From a checkpoint of a small mixture-of-experts model trained on Wikipedia.
Size: 11 layers, width 320, vocabulary 2048, 50.7M parameters.
Below are experts of layer 8 (counted from 0) of a mixture-of-experts language model. Rows are named router (the router's row for the expert), gate (a neuron's input weights, with its number), up (a neuron's input weights, with its number) and show model dimensions 0-79. Each number is 50 + 10 x the weight over its row's rms, rounded and kept within 0 to 99.
After each expert's rows: "mostly gets" lists some tokens that are sent to it at least half of the time. This comes from a sample of Wikipedia text that the model never trained on.

# expert 0
router:44 47 50 52 44 49 44 38 30 52 50 47 56 43 52 60 53 40 35 60 54 47 60 65 42 64 20 40 53 54 37 61 57 42 49 70 52 58 61 60 51 56 52 71 71 50 41 52 41 43 25 53 64 50 47 49 29 40 26 52 59 55 66 65 56 43 56 60 66 76 53 53 64 31 56 48 66 43 55 30
gate0:41 50 31 43 48 59 67 55 69 48 35 56 52 35 42 58 71 51 48 38 49 28 58 49 42 54 29 63 55 53 39 64 53 49 47 43 42 59 60 51 54 46 42 47 68 51 41 61 65 56 49 49 56 56 59 41 41 53 54 44 59 47 65 37 61 54 36 65 59 45 44 60 48 42 40 62 43 34 45 50
up0:63 38 69 62 62 49 54 36 46 65 49 48 65 42 48 46 39 50 56 42 47 66 52 52 51 48 57 45 56 49 67 55 45 49 51 42 57 47 44 42 47 41 56 70 28 55 44 57 46 48 56 47 47 36 53 53 60 35 66 64 36 52 35 51 46 51 54 48 45 49 50 47 67 68 57 49 52 53 54 49
gate1:53 48 44 51 64 45 36 45 47 47 50 51 46 47 83 66 56 45 53 48 56 44 56 37 46 63 28 56 44 47 58 61 68 52 44 44 58 42 46 66 64 52 52 37 54 52 37 49 43 54 39 68 52 61 42 39 26 44 47 50 60 57 25 65 59 55 58 53 54 44 55 49 40 72 38 43 53 32 48 52
up1:42 45 45 45 38 60 45 52 58 63 36 43 49 39 67 40 49 60 53 52 57 43 53 63 38 47 40 48 54 31 54 45 35 50 61 39 53 65 54 26 49 47 56 45 45 48 42 50 46 51 49 50 69 50 54 43 55 56 45 35 47 60 41 37 47 38 39 40 44 49 42 58 61 36 69 40 56 60 56 56
gate2:27 44 53 56 54 59 50 49 57 45 54 46 41 31 43 45 58 52 44 59 57 66 60 47 63 51 51 36 32 44 47 49 46 54 36 62 47 51 39 60 60 48 51 64 42 46 50 49 46 33 49 43 58 45 26 47 40 36 66 59 43 46 45 53 36 43 56 55 43 34 46 28 40 51 43 43 58 40 43 46
up2:53 53 61 41 52 63 52 46 52 45 45 55 40 47 53 45 64 52 32 57 41 52 61 55 51 43 53 61 29 35 43 49 48 57 45 55 42 42 41 43 46 45 54 59 54 63 54 56 65 53 41 49 61 33 34 40 64 34 57 53 25 35 53 72 28 42 72 49 52 44 43 46 62 36 51 61 47 41 46 49
gate3:48 45 57 61 26 69 63 55 48 37 49 56 50 28 46 55 52 54 56 54 44 36 70 60 44 46 49 33 47 51 43 52 36 48 40 53 52 53 45 53 55 60 56 43 29 49 49 59 59 56 51 61 72 47 64 67 51 61 61 46 48 46 43 54 40 33 49 67 43 54 40 42 44 49 30 51 51 43 48 49
up3:59 60 49 56 49 61 44 61 48 40 42 36 57 52 59 53 49 59 42 50 73 28 38 67 53 61 41 56 44 37 42 60 35 55 28 51 54 51 46 58 53 48 39 58 44 51 36 48 42 51 60 39 32 41 61 29 37 61 61 48 27 55 62 45 32 30 59 64 55 48 65 50 45 47 52 63 44 42 50 73
gate4:38 55 64 48 44 43 57 33 68 36 38 56 55 46 46 49 52 42 39 50 44 27 43 42 35 52 32 49 72 60 49 58 63 47 49 49 43 53 46 51 56 65 45 32 67 36 54 57 49 52 46 43 52 45 53 66 55 45 54 47 47 68 42 41 47 37 61 39 45 57 40 60 64 37 60 47 63 56 59 31
up4:59 77 48 60 46 49 40 21 61 42 33 48 49 49 61 47 52 38 55 57 57 64 43 51 55 43 54 50 38 45 51 35 46 58 33 52 47 48 48 56 57 42 64 47 46 52 47 35 52 36 41 49 49 37 35 46 58 62 49 48 40 64 42 55 51 43 44 30 63 52 48 39 72 43 42 45 50 49 37 48
gate5:62 45 68 51 40 44 49 45 50 32 43 66 54 61 65 52 46 66 43 46 40 53 64 38 62 41 53 38 45 43 55 57 53 50 67 68 54 53 55 50 44 49 57 44 42 43 52 56 46 44 48 59 38 64 52 56 59 55 56 33 60 52 40 48 67 49 27 62 49 53 50 58 36 46 45 75 53 47 34 37
up5:57 53 44 43 36 69 41 54 44 46 65 63 50 61 39 41 53 61 45 48 48 43 63 67 57 40 52 47 45 47 45 42 44 42 55 70 35 54 41 57 41 64 51 43 35 57 56 42 53 53 59 54 50 57 70 44 61 60 60 47 51 53 58 55 46 51 30 56 53 49 55 59 46 55 48 57 69 46 52 24
mostly gets: "-", "/", " under", " \"", "=", "—"

# expert 34
router:48 44 31 63 49 48 45 49 52 34 34 51 54 51 45 59 53 48 39 36 44 52 62 52 54 65 38 45 33 48 56 55 43 60 63 55 46 56 52 34 58 40 43 54 67 49 58 80 43 46 54 55 49 49 46 48 62 46 61 63 53 58 61 47 64 54 54 58 53 48 24 53 42 43 59 63 58 60 36 58
gate0:49 57 46 58 52 60 33 47 50 32 59 65 46 57 50 61 66 45 49 43 66 55 50 49 65 62 56 46 53 60 44 48 58 32 26 43 50 47 36 51 60 48 38 48 61 55 51 59 57 49 44 58 43 62 44 68 65 46 70 50 34 45 51 36 45 67 44 39 49 32 20 58 47 59 44 61 73 65 45 31
up0:59 60 42 51 50 55 62 36 55 60 57 60 51 51 42 50 62 38 44 45 58 61 69 60 42 53 62 64 40 65 46 54 50 38 54 48 36 43 45 40 69 55 44 54 39 55 46 66 53 40 52 59 59 55 58 55 59 39 32 41 40 47 54 31 42 63 41 66 42 49 59 46 52 49 23 38 56 61 45 53
gate1:54 45 49 49 52 37 72 58 53 56 56 54 40 41 52 50 48 44 51 59 58 54 64 48 48 53 50 50 40 46 42 45 52 59 36 58 58 71 43 68 51 50 51 49 65 47 52 43 63 52 56 40 52 59 48 52 57 46 62 57 52 71 57 55 45 47 46 43 46 50 37 48 44 50 60 61 47 48 59 55
up1:47 54 47 40 33 49 49 54 59 57 50 38 41 57 44 37 47 59 58 51 33 27 60 51 57 49 44 54 47 43 40 43 57 49 51 54 39 43 50 39 40 69 46 37 38 45 46 54 52 49 46 47 61 40 38 52 45 55 41 44 48 41 64 50 46 46 41 37 45 58 70 53 47 60 55 46 36 29 45 51
gate2:52 47 33 39 52 44 48 68 51 34 63 29 38 35 44 57 43 53 33 47 51 62 41 45 43 60 48 44 36 38 46 62 52 55 65 44 38 39 62 62 51 41 41 51 51 60 52 49 49 44 54 69 48 60 64 49 62 47 62 56 40 56 55 59 49 47 40 60 49 59 52 38 50 51 51 56 42 53 49 48
up2:62 51 51 41 58 55 56 38 37 57 50 69 64 49 48 43 58 41 54 62 50 64 53 50 63 42 73 41 52 44 42 54 57 44 53 40 61 56 32 58 37 43 39 75 36 56 58 43 59 49 55 64 64 48 39 58 60 49 41 53 40 41 28 44 52 39 54 60 43 54 40 44 58 52 53 58 48 56 59 65
gate3:44 67 70 33 57 48 67 57 49 58 47 69 37 47 47 56 57 45 45 39 48 58 61 44 53 60 48 25 44 48 45 47 47 47 33 53 45 58 41 39 52 53 41 48 56 56 54 56 63 33 23 61 71 41 46 35 46 48 42 57 71 44 61 57 33 54 40 65 38 51 56 45 55 62 48 38 51 56 54 53
up3:40 56 54 42 45 45 41 54 49 60 48 58 54 69 33 43 46 51 46 67 32 39 52 59 31 33 53 56 48 54 52 49 51 48 53 74 47 32 34 62 53 49 42 52 57 40 45 50 57 69 58 65 62 59 57 52 27 48 63 38 60 50 33 31 51 35 60 41 55 33 58 55 47 50 44 56 42 36 42 39
gate4:53 61 51 43 46 51 40 61 54 65 52 51 43 43 47 46 58 46 58 51 64 50 36 46 40 37 42 52 35 62 56 49 49 59 52 51 63 53 70 43 66 43 60 50 45 59 53 70 42 41 52 47 26 42 42 47 66 51 57 38 45 55 52 46 45 45 54 61 51 49 46 40 34 39 50 37 51 43 52 49
up4:45 32 47 46 58 54 59 70 50 56 43 69 53 49 55 44 48 51 58 53 59 54 39 22 64 61 40 40 40 38 57 61 54 53 43 40 41 47 42 46 41 43 40 21 61 56 45 61 57 48 60 47 51 41 31 60 66 46 50 59 52 53 42 49 36 47 54 50 45 63 39 43 46 42 50 40 49 38 63 69
gate5:44 42 36 60 56 45 49 65 51 29 48 41 61 55 59 44 59 61 38 24 42 71 39 40 65 49 53 53 55 40 48 59 49 58 63 61 49 35 47 43 43 43 48 45 49 39 63 47 41 51 61 64 52 37 45 70 49 46 62 53 37 53 33 61 40 36 46 56 47 36 33 63 45 54 60 56 43 59 61 46
up5:57 57 64 38 64 48 39 65 41 52 45 38 61 51 64 47 39 37 56 55 53 69 39 66 57 48 58 51 41 53 52 60 45 50 51 42 53 51 69 40 48 54 35 41 61 63 43 67 47 58 49 45 59 47 61 45 40 46 35 51 60 55 47 70 44 56 55 69 24 52 39 40 47 55 54 48 32 36 59 55
mostly gets: " to", " at", " would", " To", " from", " At"

# expert 6
router:54 56 59 50 47 40 25 38 41 60 51 55 65 50 48 78 51 39 57 41 54 51 46 50 48 50 36 34 39 57 36 67 48 51 54 45 47 60 43 59 61 63 54 51 54 32 66 65 18 42 52 58 48 46 46 37 50 50 51 36 50 80 70 49 58 48 57 58 67 49 41 30 51 46 57 49 65 52 45 43
gate0:43 57 29 47 46 50 49 49 42 61 35 59 59 35 49 39 56 41 42 57 47 56 41 42 67 50 32 42 55 51 39 49 51 61 42 44 47 68 51 42 50 52 28 41 53 47 55 67 23 48 38 46 32 53 46 68 64 68 69 39 53 41 54 37 55 53 47 44 54 64 63 54 38 54 49 39 49 43 50 54
up0:42 44 45 48 31 56 46 53 45 55 25 60 34 43 50 62 50 49 50 56 50 51 53 62 67 50 41 56 61 57 26 45 58 46 56 31 53 55 51 46 72 43 41 46 54 36 38 54 66 50 54 51 40 61 48 58 62 44 60 34 55 39 48 36 62 41 49 44 32 52 55 39 61 57 41 47 59 42 61 47
gate1:56 57 42 48 42 56 45 57 56 32 61 28 78 53 45 62 58 54 51 46 52 51 45 48 74 46 43 51 45 47 31 77 59 63 48 68 47 31 62 57 54 38 51 44 55 61 56 48 47 48 53 34 62 43 52 46 42 39 45 61 39 45 57 86 54 64 54 33 52 43 44 57 53 40 41 39 34 46 41 55
up1:37 58 68 55 54 57 51 52 71 52 58 51 65 41 47 72 57 58 58 42 33 50 45 53 57 38 31 45 33 49 47 59 49 53 45 62 29 40 44 56 49 51 50 55 36 40 55 58 36 56 44 38 64 48 48 65 51 46 47 48 34 45 40 61 56 58 56 40 45 50 39 61 78 44 63 40 43 58 55 42
gate2:41 62 68 38 50 44 48 57 61 37 44 57 49 57 31 59 54 48 46 45 49 51 51 38 53 61 47 56 50 48 56 56 42 47 35 39 51 41 75 66 58 53 38 45 39 44 60 54 32 41 51 55 24 41 56 45 42 44 29 56 55 56 54 77 55 47 59 63 49 68 55 67 67 50 56 52 45 40 54 38
up2:64 37 59 61 59 53 49 56 43 64 51 43 40 51 54 55 42 34 59 51 51 48 49 47 41 51 52 36 48 51 51 36 61 50 58 53 35 46 38 52 41 48 55 34 44 36 54 45 69 52 47 45 65 52 51 64 53 46 61 64 53 33 47 46 44 50 49 65 61 40 33 43 53 45 35 66 56 55 44 28
gate3:49 44 36 47 49 54 31 49 60 46 49 56 59 51 46 36 46 57 45 77 63 37 58 42 65 53 35 62 55 52 46 53 53 54 59 42 52 50 65 25 63 49 47 42 48 44 40 36 32 43 47 55 55 44 27 54 51 34 57 72 40 52 72 49 54 57 56 48 55 43 43 45 51 43 52 32 55 59 63 47
up3:31 51 42 35 67 54 48 48 56 44 49 50 55 28 51 39 48 61 46 47 57 49 39 65 48 43 31 40 55 54 23 65 44 56 58 43 48 59 54 43 63 58 54 36 41 44 44 46 50 47 46 59 49 50 39 48 54 37 57 51 43 46 73 51 62 59 49 54 61 55 42 41 46 58 63 44 47 56 58 63
gate4:48 46 50 56 37 49 39 42 50 49 42 44 68 37 59 43 51 53 35 59 50 54 51 34 41 38 49 46 34 53 56 52 55 56 50 42 56 48 63 54 61 48 56 41 38 51 60 53 54 42 57 67 37 63 47 24 68 49 61 47 32 70 71 29 37 55 37 50 61 60 32 38 22 45 48 43 56 45 55 40
up4:65 74 38 44 59 52 55 55 42 41 64 50 35 55 52 70 53 36 41 55 52 31 60 42 87 46 65 58 47 54 45 43 61 35 43 42 42 58 43 45 41 57 33 31 56 52 63 48 59 55 40 56 48 52 64 54 50 46 33 57 58 41 45 37 54 37 50 31 50 49 50 54 68 62 28 46 42 54 45 51
gate5:46 33 46 68 40 43 37 57 62 53 66 56 59 52 61 48 40 56 52 42 63 47 66 62 42 54 51 47 26 52 25 42 48 72 39 58 50 34 61 59 32 57 43 54 30 51 67 66 45 26 45 51 61 49 58 41 57 70 48 50 53 57 62 50 54 25 43 35 59 51 43 40 48 42 53 57 39 42 54 38
up5:44 62 49 58 39 49 51 44 52 45 57 39 48 56 68 41 46 62 60 62 47 60 53 73 43 56 31 56 33 54 25 49 56 49 58 68 38 42 43 32 43 61 47 39 44 50 70 65 42 60 62 61 44 45 44 42 53 49 53 51 45 65 45 51 57 42 52 47 48 40 48 51 39 49 43 61 28 40 57 51
mostly gets: "==", "===", "\n", " ==", "---|---|---|---|", "===="

# expert 37
router:56 37 33 65 47 59 42 48 41 55 44 44 65 57 42 59 57 25 46 49 55 30 71 45 58 63 42 20 50 51 32 54 27 56 63 47 45 28 58 51 57 41 54 44 46 43 40 69 44 49 51 58 54 34 34 41 59 32 53 50 55 58 52 42 47 57 54 46 46 57 41 41 61 41 53 41 66 37 34 35
gate0:30 47 68 60 48 53 40 51 42 44 41 57 69 41 50 52 64 49 46 42 56 56 61 44 56 54 54 35 62 44 46 21 49 63 64 22 47 64 60 52 59 59 43 56 65 38 47 49 46 45 52 49 45 43 43 46 39 42 52 61 41 43 61 54 64 41 34 57 67 54 46 59 44 51 57 48 43 78 53 54
up0:64 62 29 57 53 62 42 55 58 29 49 42 57 59 42 57 51 54 35 57 47 45 50 69 58 65 58 49 49 52 53 69 50 56 42 66 59 53 55 45 68 42 50 59 53 36 58 51 54 36 57 45 48 38 47 43 55 51 42 52 53 41 41 66 62 57 49 40 23 48 49 58 67 50 46 66 63 48 43 40
gate1:41 51 61 54 35 52 49 73 38 61 46 63 67 32 45 55 56 41 52 51 60 58 70 61 57 53 55 53 34 61 58 35 49 61 52 42 54 51 33 36 53 60 58 40 41 41 59 53 37 21 40 50 58 57 57 40 44 58 65 55 45 47 58 51 38 39 49 49 62 59 41 60 54 50 50 56 77 51 50 59
up1:55 53 45 42 44 45 53 57 62 51 52 39 55 44 61 69 46 53 27 56 46 39 51 48 57 65 54 56 34 38 43 58 54 59 63 53 56 52 38 68 56 57 65 40 61 35 59 44 64 51 54 57 33 34 49 27 53 28 44 40 36 38 71 49 50 44 61 77 40 62 34 35 55 41 40 50 37 37 46 56
gate2:59 55 60 65 37 36 46 55 48 51 43 62 46 41 42 64 62 71 57 64 39 59 52 31 59 48 51 49 43 53 51 50 39 57 51 58 49 60 36 47 55 47 49 38 52 34 63 50 47 52 50 37 46 62 44 60 20 41 48 47 41 37 46 64 37 38 56 33 56 74 44 55 34 40 51 59 51 54 58 52
up2:28 51 39 57 54 57 74 38 35 44 66 60 56 63 41 45 41 51 58 38 53 55 52 61 48 52 57 66 63 40 62 50 56 48 49 36 69 55 64 58 45 41 34 68 41 64 45 39 51 59 45 66 38 56 58 47 47 52 39 47 62 48 61 44 67 47 45 63 43 52 40 34 51 63 54 42 46 55 48 43
gate3:44 45 54 60 60 50 49 56 55 49 56 68 39 49 52 58 46 48 43 63 45 52 45 49 37 51 41 52 32 56 51 60 39 56 61 49 60 56 56 32 46 46 72 54 48 26 34 36 44 50 41 48 41 63 47 57 59 58 55 66 49 67 38 31 49 33 31 65 68 52 49 61 47 63 49 51 43 38 52 44
up3:60 60 58 53 58 54 49 50 45 35 63 52 50 45 46 69 57 38 35 55 50 34 52 50 39 61 40 56 51 55 50 44 49 57 51 54 51 50 60 34 66 43 63 42 42 44 52 39 57 51 64 53 48 58 70 36 61 52 67 74 40 61 40 42 46 44 44 44 64 57 46 46 31 52 58 37 59 56 48 39
gate4:49 48 39 41 65 44 39 60 29 46 37 65 49 49 49 63 39 53 39 46 54 50 55 45 62 32 39 30 43 38 42 44 58 49 48 48 43 52 65 55 65 32 73 33 52 32 41 67 64 49 43 40 43 38 53 46 51 44 41 41 75 47 51 49 53 47 43 40 54 50 38 55 48 31 54 49 43 49 49 54
up4:61 54 40 41 64 37 53 51 41 40 47 54 49 60 44 48 36 32 38 73 54 69 46 66 27 44 63 24 45 37 49 44 63 51 38 70 40 52 52 61 56 62 56 59 53 66 47 40 49 54 60 42 43 41 56 48 61 47 47 52 38 66 59 41 36 60 47 63 41 42 39 54 59 74 50 55 58 46 53 46
gate5:52 39 44 58 33 52 69 38 57 49 61 34 42 41 50 46 30 53 52 40 48 47 49 33 50 43 56 45 48 65 47 40 32 59 44 47 41 43 42 62 58 53 63 38 62 45 47 49 46 28 67 55 34 45 60 39 45 55 56 62 48 64 44 34 56 54 57 50 41 40 59 58 41 43 47 44 63 40 61 63
up5:47 51 59 46 73 61 54 66 44 62 49 58 55 48 43 49 64 37 41 35 35 57 53 62 58 49 51 48 60 37 56 41 70 42 58 49 60 48 52 53 42 58 40 48 38 74 39 59 40 46 54 58 65 27 50 49 48 46 50 45 45 32 45 52 32 55 56 35 60 46 52 38 62 58 53 53 56 50 43 48
mostly gets: " |", "|", "---|---|---|---|", "|---|---|", ";", ");"

# expert 11
router:44 44 51 37 52 51 43 46 42 50 38 55 60 48 52 55 48 42 43 35 61 45 56 47 35 64 47 35 67 71 40 59 37 49 42 52 44 70 51 42 56 39 61 52 54 45 69 55 48 50 25 59 50 44 40 42 46 48 61 64 64 46 64 50 64 65 50 37 46 60 44 46 61 54 60 40 50 60 40 37
gate0:56 66 50 46 56 56 31 42 55 48 54 76 57 69 54 37 37 62 63 51 44 59 47 57 54 52 59 45 60 44 49 38 31 52 51 45 55 40 44 46 54 50 63 60 43 31 54 51 52 41 40 41 55 67 56 66 48 65 42 44 56 54 55 54 49 44 60 35 59 44 61 34 44 57 50 34 41 47 54 44
up0:57 44 44 62 60 51 52 52 67 43 53 38 50 40 38 65 46 64 43 43 57 47 45 41 76 64 36 48 56 49 39 60 74 68 58 59 34 56 34 61 40 42 63 39 52 56 55 35 54 55 52 45 38 34 58 55 48 53 64 39 34 52 27 27 46 43 33 61 51 60 41 65 48 39 51 60 52 53 42 53
gate1:47 48 39 21 47 36 31 31 45 47 56 60 46 67 53 58 40 38 58 50 24 32 51 42 53 56 47 44 51 49 53 69 46 51 55 38 37 63 49 45 44 44 63 59 51 57 62 52 47 48 66 62 43 35 44 54 35 47 63 66 46 44 56 44 52 41 41 71 37 51 59 54 62 51 51 45 49 32 49 54
up1:50 56 51 60 49 48 60 48 51 60 40 57 45 48 49 46 39 55 69 47 61 57 49 64 59 34 60 53 53 31 54 51 59 39 38 60 54 58 64 26 59 56 54 43 52 43 48 52 48 54 34 37 36 52 59 39 71 61 44 43 51 57 40 50 58 58 49 31 47 37 57 55 49 60 66 63 56 61 53 48
gate2:49 36 43 44 44 55 51 70 55 48 39 62 39 60 39 57 72 37 39 28 32 42 42 45 53 53 44 40 55 61 41 40 47 51 39 38 45 52 63 63 45 60 49 64 47 59 44 60 55 36 58 52 40 57 47 56 46 62 44 44 76 51 54 41 50 57 35 32 59 52 58 60 44 40 48 39 35 61 53 34
up2:30 72 33 47 37 56 34 56 50 46 51 39 29 50 58 56 61 42 51 32 45 48 52 50 46 51 60 44 69 51 47 55 43 52 41 44 45 56 78 46 61 51 66 44 42 38 51 49 50 22 42 45 49 48 43 38 48 38 47 36 50 59 40 57 49 47 41 31 66 52 64 39 30 57 47 50 42 36 48 36
gate3:34 41 57 43 39 52 66 52 36 46 52 64 35 51 47 63 46 46 47 30 61 58 59 55 36 28 43 47 63 40 46 39 48 67 54 46 52 50 66 58 37 48 63 48 64 52 82 51 57 48 38 60 57 41 40 34 52 51 61 45 43 55 42 32 34 44 65 48 43 65 49 63 48 60 66 64 27 43 44 41
up3:31 41 69 38 52 52 46 53 39 53 54 51 45 47 54 41 47 32 66 36 63 50 55 36 33 42 63 47 61 41 46 51 49 50 68 36 63 51 72 52 39 54 48 58 61 48 74 40 49 41 56 50 62 46 48 57 46 57 48 55 46 40 32 34 54 64 50 45 54 48 51 69 56 37 70 64 47 30 38 50
gate4:39 57 49 27 54 66 41 56 46 35 53 51 49 59 62 32 53 44 38 34 49 58 68 47 63 38 41 12 52 43 43 63 53 55 56 39 62 45 48 52 44 69 48 17 38 35 45 58 54 56 45 51 57 47 48 52 50 69 44 61 45 39 62 62 47 57 44 62 26 55 55 65 52 59 61 43 45 48 42 46
up4:54 28 47 48 49 64 49 45 42 48 54 48 26 56 41 58 30 50 31 42 44 47 49 64 49 51 49 53 49 39 58 65 47 52 48 53 56 44 47 60 23 44 63 58 40 63 41 34 62 58 39 50 50 49 57 53 53 56 42 69 40 54 55 52 51 54 56 47 50 55 51 39 54 39 56 65 45 42 52 56
gate5:50 53 47 39 68 52 68 54 58 61 54 41 53 42 53 57 44 43 53 50 56 56 48 32 35 39 48 42 50 50 55 78 64 58 50 71 41 51 60 59 71 51 36 55 60 49 36 52 62 56 41 46 48 52 24 48 72 68 49 53 54 62 68 36 47 56 62 38 50 57 44 49 34 37 38 21 53 56 41 55
up5:49 45 56 52 49 25 41 57 59 54 54 58 56 53 32 56 53 55 46 55 52 56 58 50 71 34 46 33 58 46 40 41 45 58 62 47 54 64 39 41 50 58 39 45 52 49 68 42 61 48 73 53 47 58 45 44 50 61 55 58 36 43 52 42 64 50 38 43 47 40 52 56 49 60 44 38 44 51 41 59
mostly gets: " success", " species", "s", "ities", "ers", "r"

# expert 26
router:48 38 30 67 57 50 60 65 43 50 39 49 60 57 48 51 55 44 45 66 45 32 52 41 52 63 33 44 47 50 45 55 46 45 61 59 51 48 41 45 58 50 40 55 49 41 58 83 42 45 46 63 51 51 37 43 47 50 44 65 65 59 56 53 47 62 50 50 45 45 41 37 50 39 66 49 63 48 44 51
gate0:75 39 57 38 66 46 52 56 29 49 45 58 41 38 47 48 61 41 47 52 45 29 43 64 66 52 36 53 46 44 44 60 51 60 50 42 41 53 63 65 73 52 44 39 23 54 52 50 32 42 40 49 45 57 52 44 36 56 26 53 47 54 44 50 55 47 49 57 27 46 49 24 49 56 26 64 60 48 32 51
up0:35 50 59 57 48 51 38 39 71 68 55 56 71 37 50 53 41 53 65 66 56 58 60 28 49 58 40 45 38 55 55 51 48 41 48 28 55 49 48 38 54 42 62 57 46 32 41 52 48 72 54 58 46 52 49 55 50 46 58 50 56 49 54 51 61 65 33 48 63 51 54 42 52 36 59 46 33 65 51 60
gate1:63 57 30 40 50 61 48 56 36 49 67 41 50 51 50 62 50 51 45 48 45 33 45 47 46 72 49 45 78 35 41 61 61 55 43 50 55 56 61 46 62 44 58 50 53 63 39 34 40 41 39 53 51 59 60 56 53 52 60 52 40 55 47 57 62 35 53 40 57 53 64 51 52 39 53 33 47 48 54 47
up1:52 51 65 53 53 43 34 48 59 60 42 38 48 52 34 45 42 40 54 44 49 53 45 59 45 40 58 38 36 47 42 55 40 36 31 41 42 48 38 47 52 58 49 43 25 45 42 62 43 54 62 47 46 55 52 52 50 76 43 37 59 57 63 36 50 57 43 59 50 60 53 53 38 66 49 54 53 29 47 34
gate2:56 72 44 49 51 21 47 48 44 62 40 59 33 54 58 45 54 35 56 55 42 58 55 52 52 53 50 58 43 55 33 41 53 42 46 54 54 42 60 46 48 55 53 48 66 62 34 56 55 52 57 57 42 43 34 43 72 49 47 59 69 60 54 47 71 65 51 42 53 59 64 41 38 58 58 59 54 50 43 53
up2:64 67 39 45 43 65 47 57 49 46 39 63 35 39 74 58 54 55 44 51 57 57 37 50 60 55 42 47 19 27 48 38 50 50 56 44 40 51 58 50 49 25 53 57 43 51 65 63 51 57 31 63 54 52 46 65 47 51 59 29 59 57 55 50 53 57 47 54 50 50 54 38 46 42 71 56 28 44 68 44
gate3:42 47 63 57 62 47 58 60 44 42 54 33 57 44 30 36 55 56 46 63 55 61 51 50 53 58 15 47 36 31 64 47 52 65 40 31 44 35 65 65 41 44 38 45 34 48 60 58 29 48 55 29 53 60 57 54 63 52 58 54 54 37 34 58 30 45 73 52 48 35 54 38 52 58 61 41 44 37 48 53
up3:54 52 60 62 40 45 49 47 55 61 45 46 66 42 46 45 44 56 50 53 43 55 61 24 46 67 36 56 53 45 55 24 57 49 48 46 40 57 41 71 44 43 47 35 46 62 69 58 56 71 74 68 56 39 40 41 39 57 64 72 71 64 44 46 57 48 42 49 54 36 47 49 38 64 42 56 56 61 67 50
gate4:42 45 35 33 41 65 44 67 50 37 49 40 52 49 51 66 49 51 56 58 52 46 59 50 54 68 43 64 59 40 40 58 53 43 54 60 64 50 51 49 59 65 48 43 44 42 24 55 53 36 39 46 46 52 29 60 60 39 36 55 52 44 40 46 62 37 56 49 50 45 56 41 59 49 49 59 53 40 51 47
up4:61 34 47 55 45 48 60 70 45 48 66 40 49 40 35 75 51 53 38 62 45 46 53 54 55 69 49 71 46 60 57 52 43 59 54 52 64 33 36 58 48 73 37 71 52 49 36 46 48 41 40 57 64 49 36 53 50 39 43 42 50 53 71 49 37 50 53 32 54 47 49 34 72 42 35 57 36 68 51 37
gate5:55 46 39 46 62 38 57 54 44 48 42 56 66 53 40 51 69 61 56 45 56 50 53 58 69 47 50 57 60 49 69 63 42 58 41 76 53 53 65 45 54 51 44 78 50 63 51 52 61 36 65 45 48 41 56 47 56 57 49 53 57 55 35 57 32 54 47 50 71 34 46 45 47 36 62 43 43 53 69 43
up5:36 50 41 66 45 28 59 59 57 49 68 44 57 53 44 44 58 47 48 53 61 44 55 53 52 65 39 60 46 49 46 58 44 48 52 39 61 43 71 38 59 48 54 43 50 37 39 52 43 50 52 67 56 40 35 61 58 54 61 44 69 31 59 36 40 60 62 32 57 47 48 51 55 54 42 31 42 42 59 57
mostly gets: " into", " during", " about", " with", " in", " under"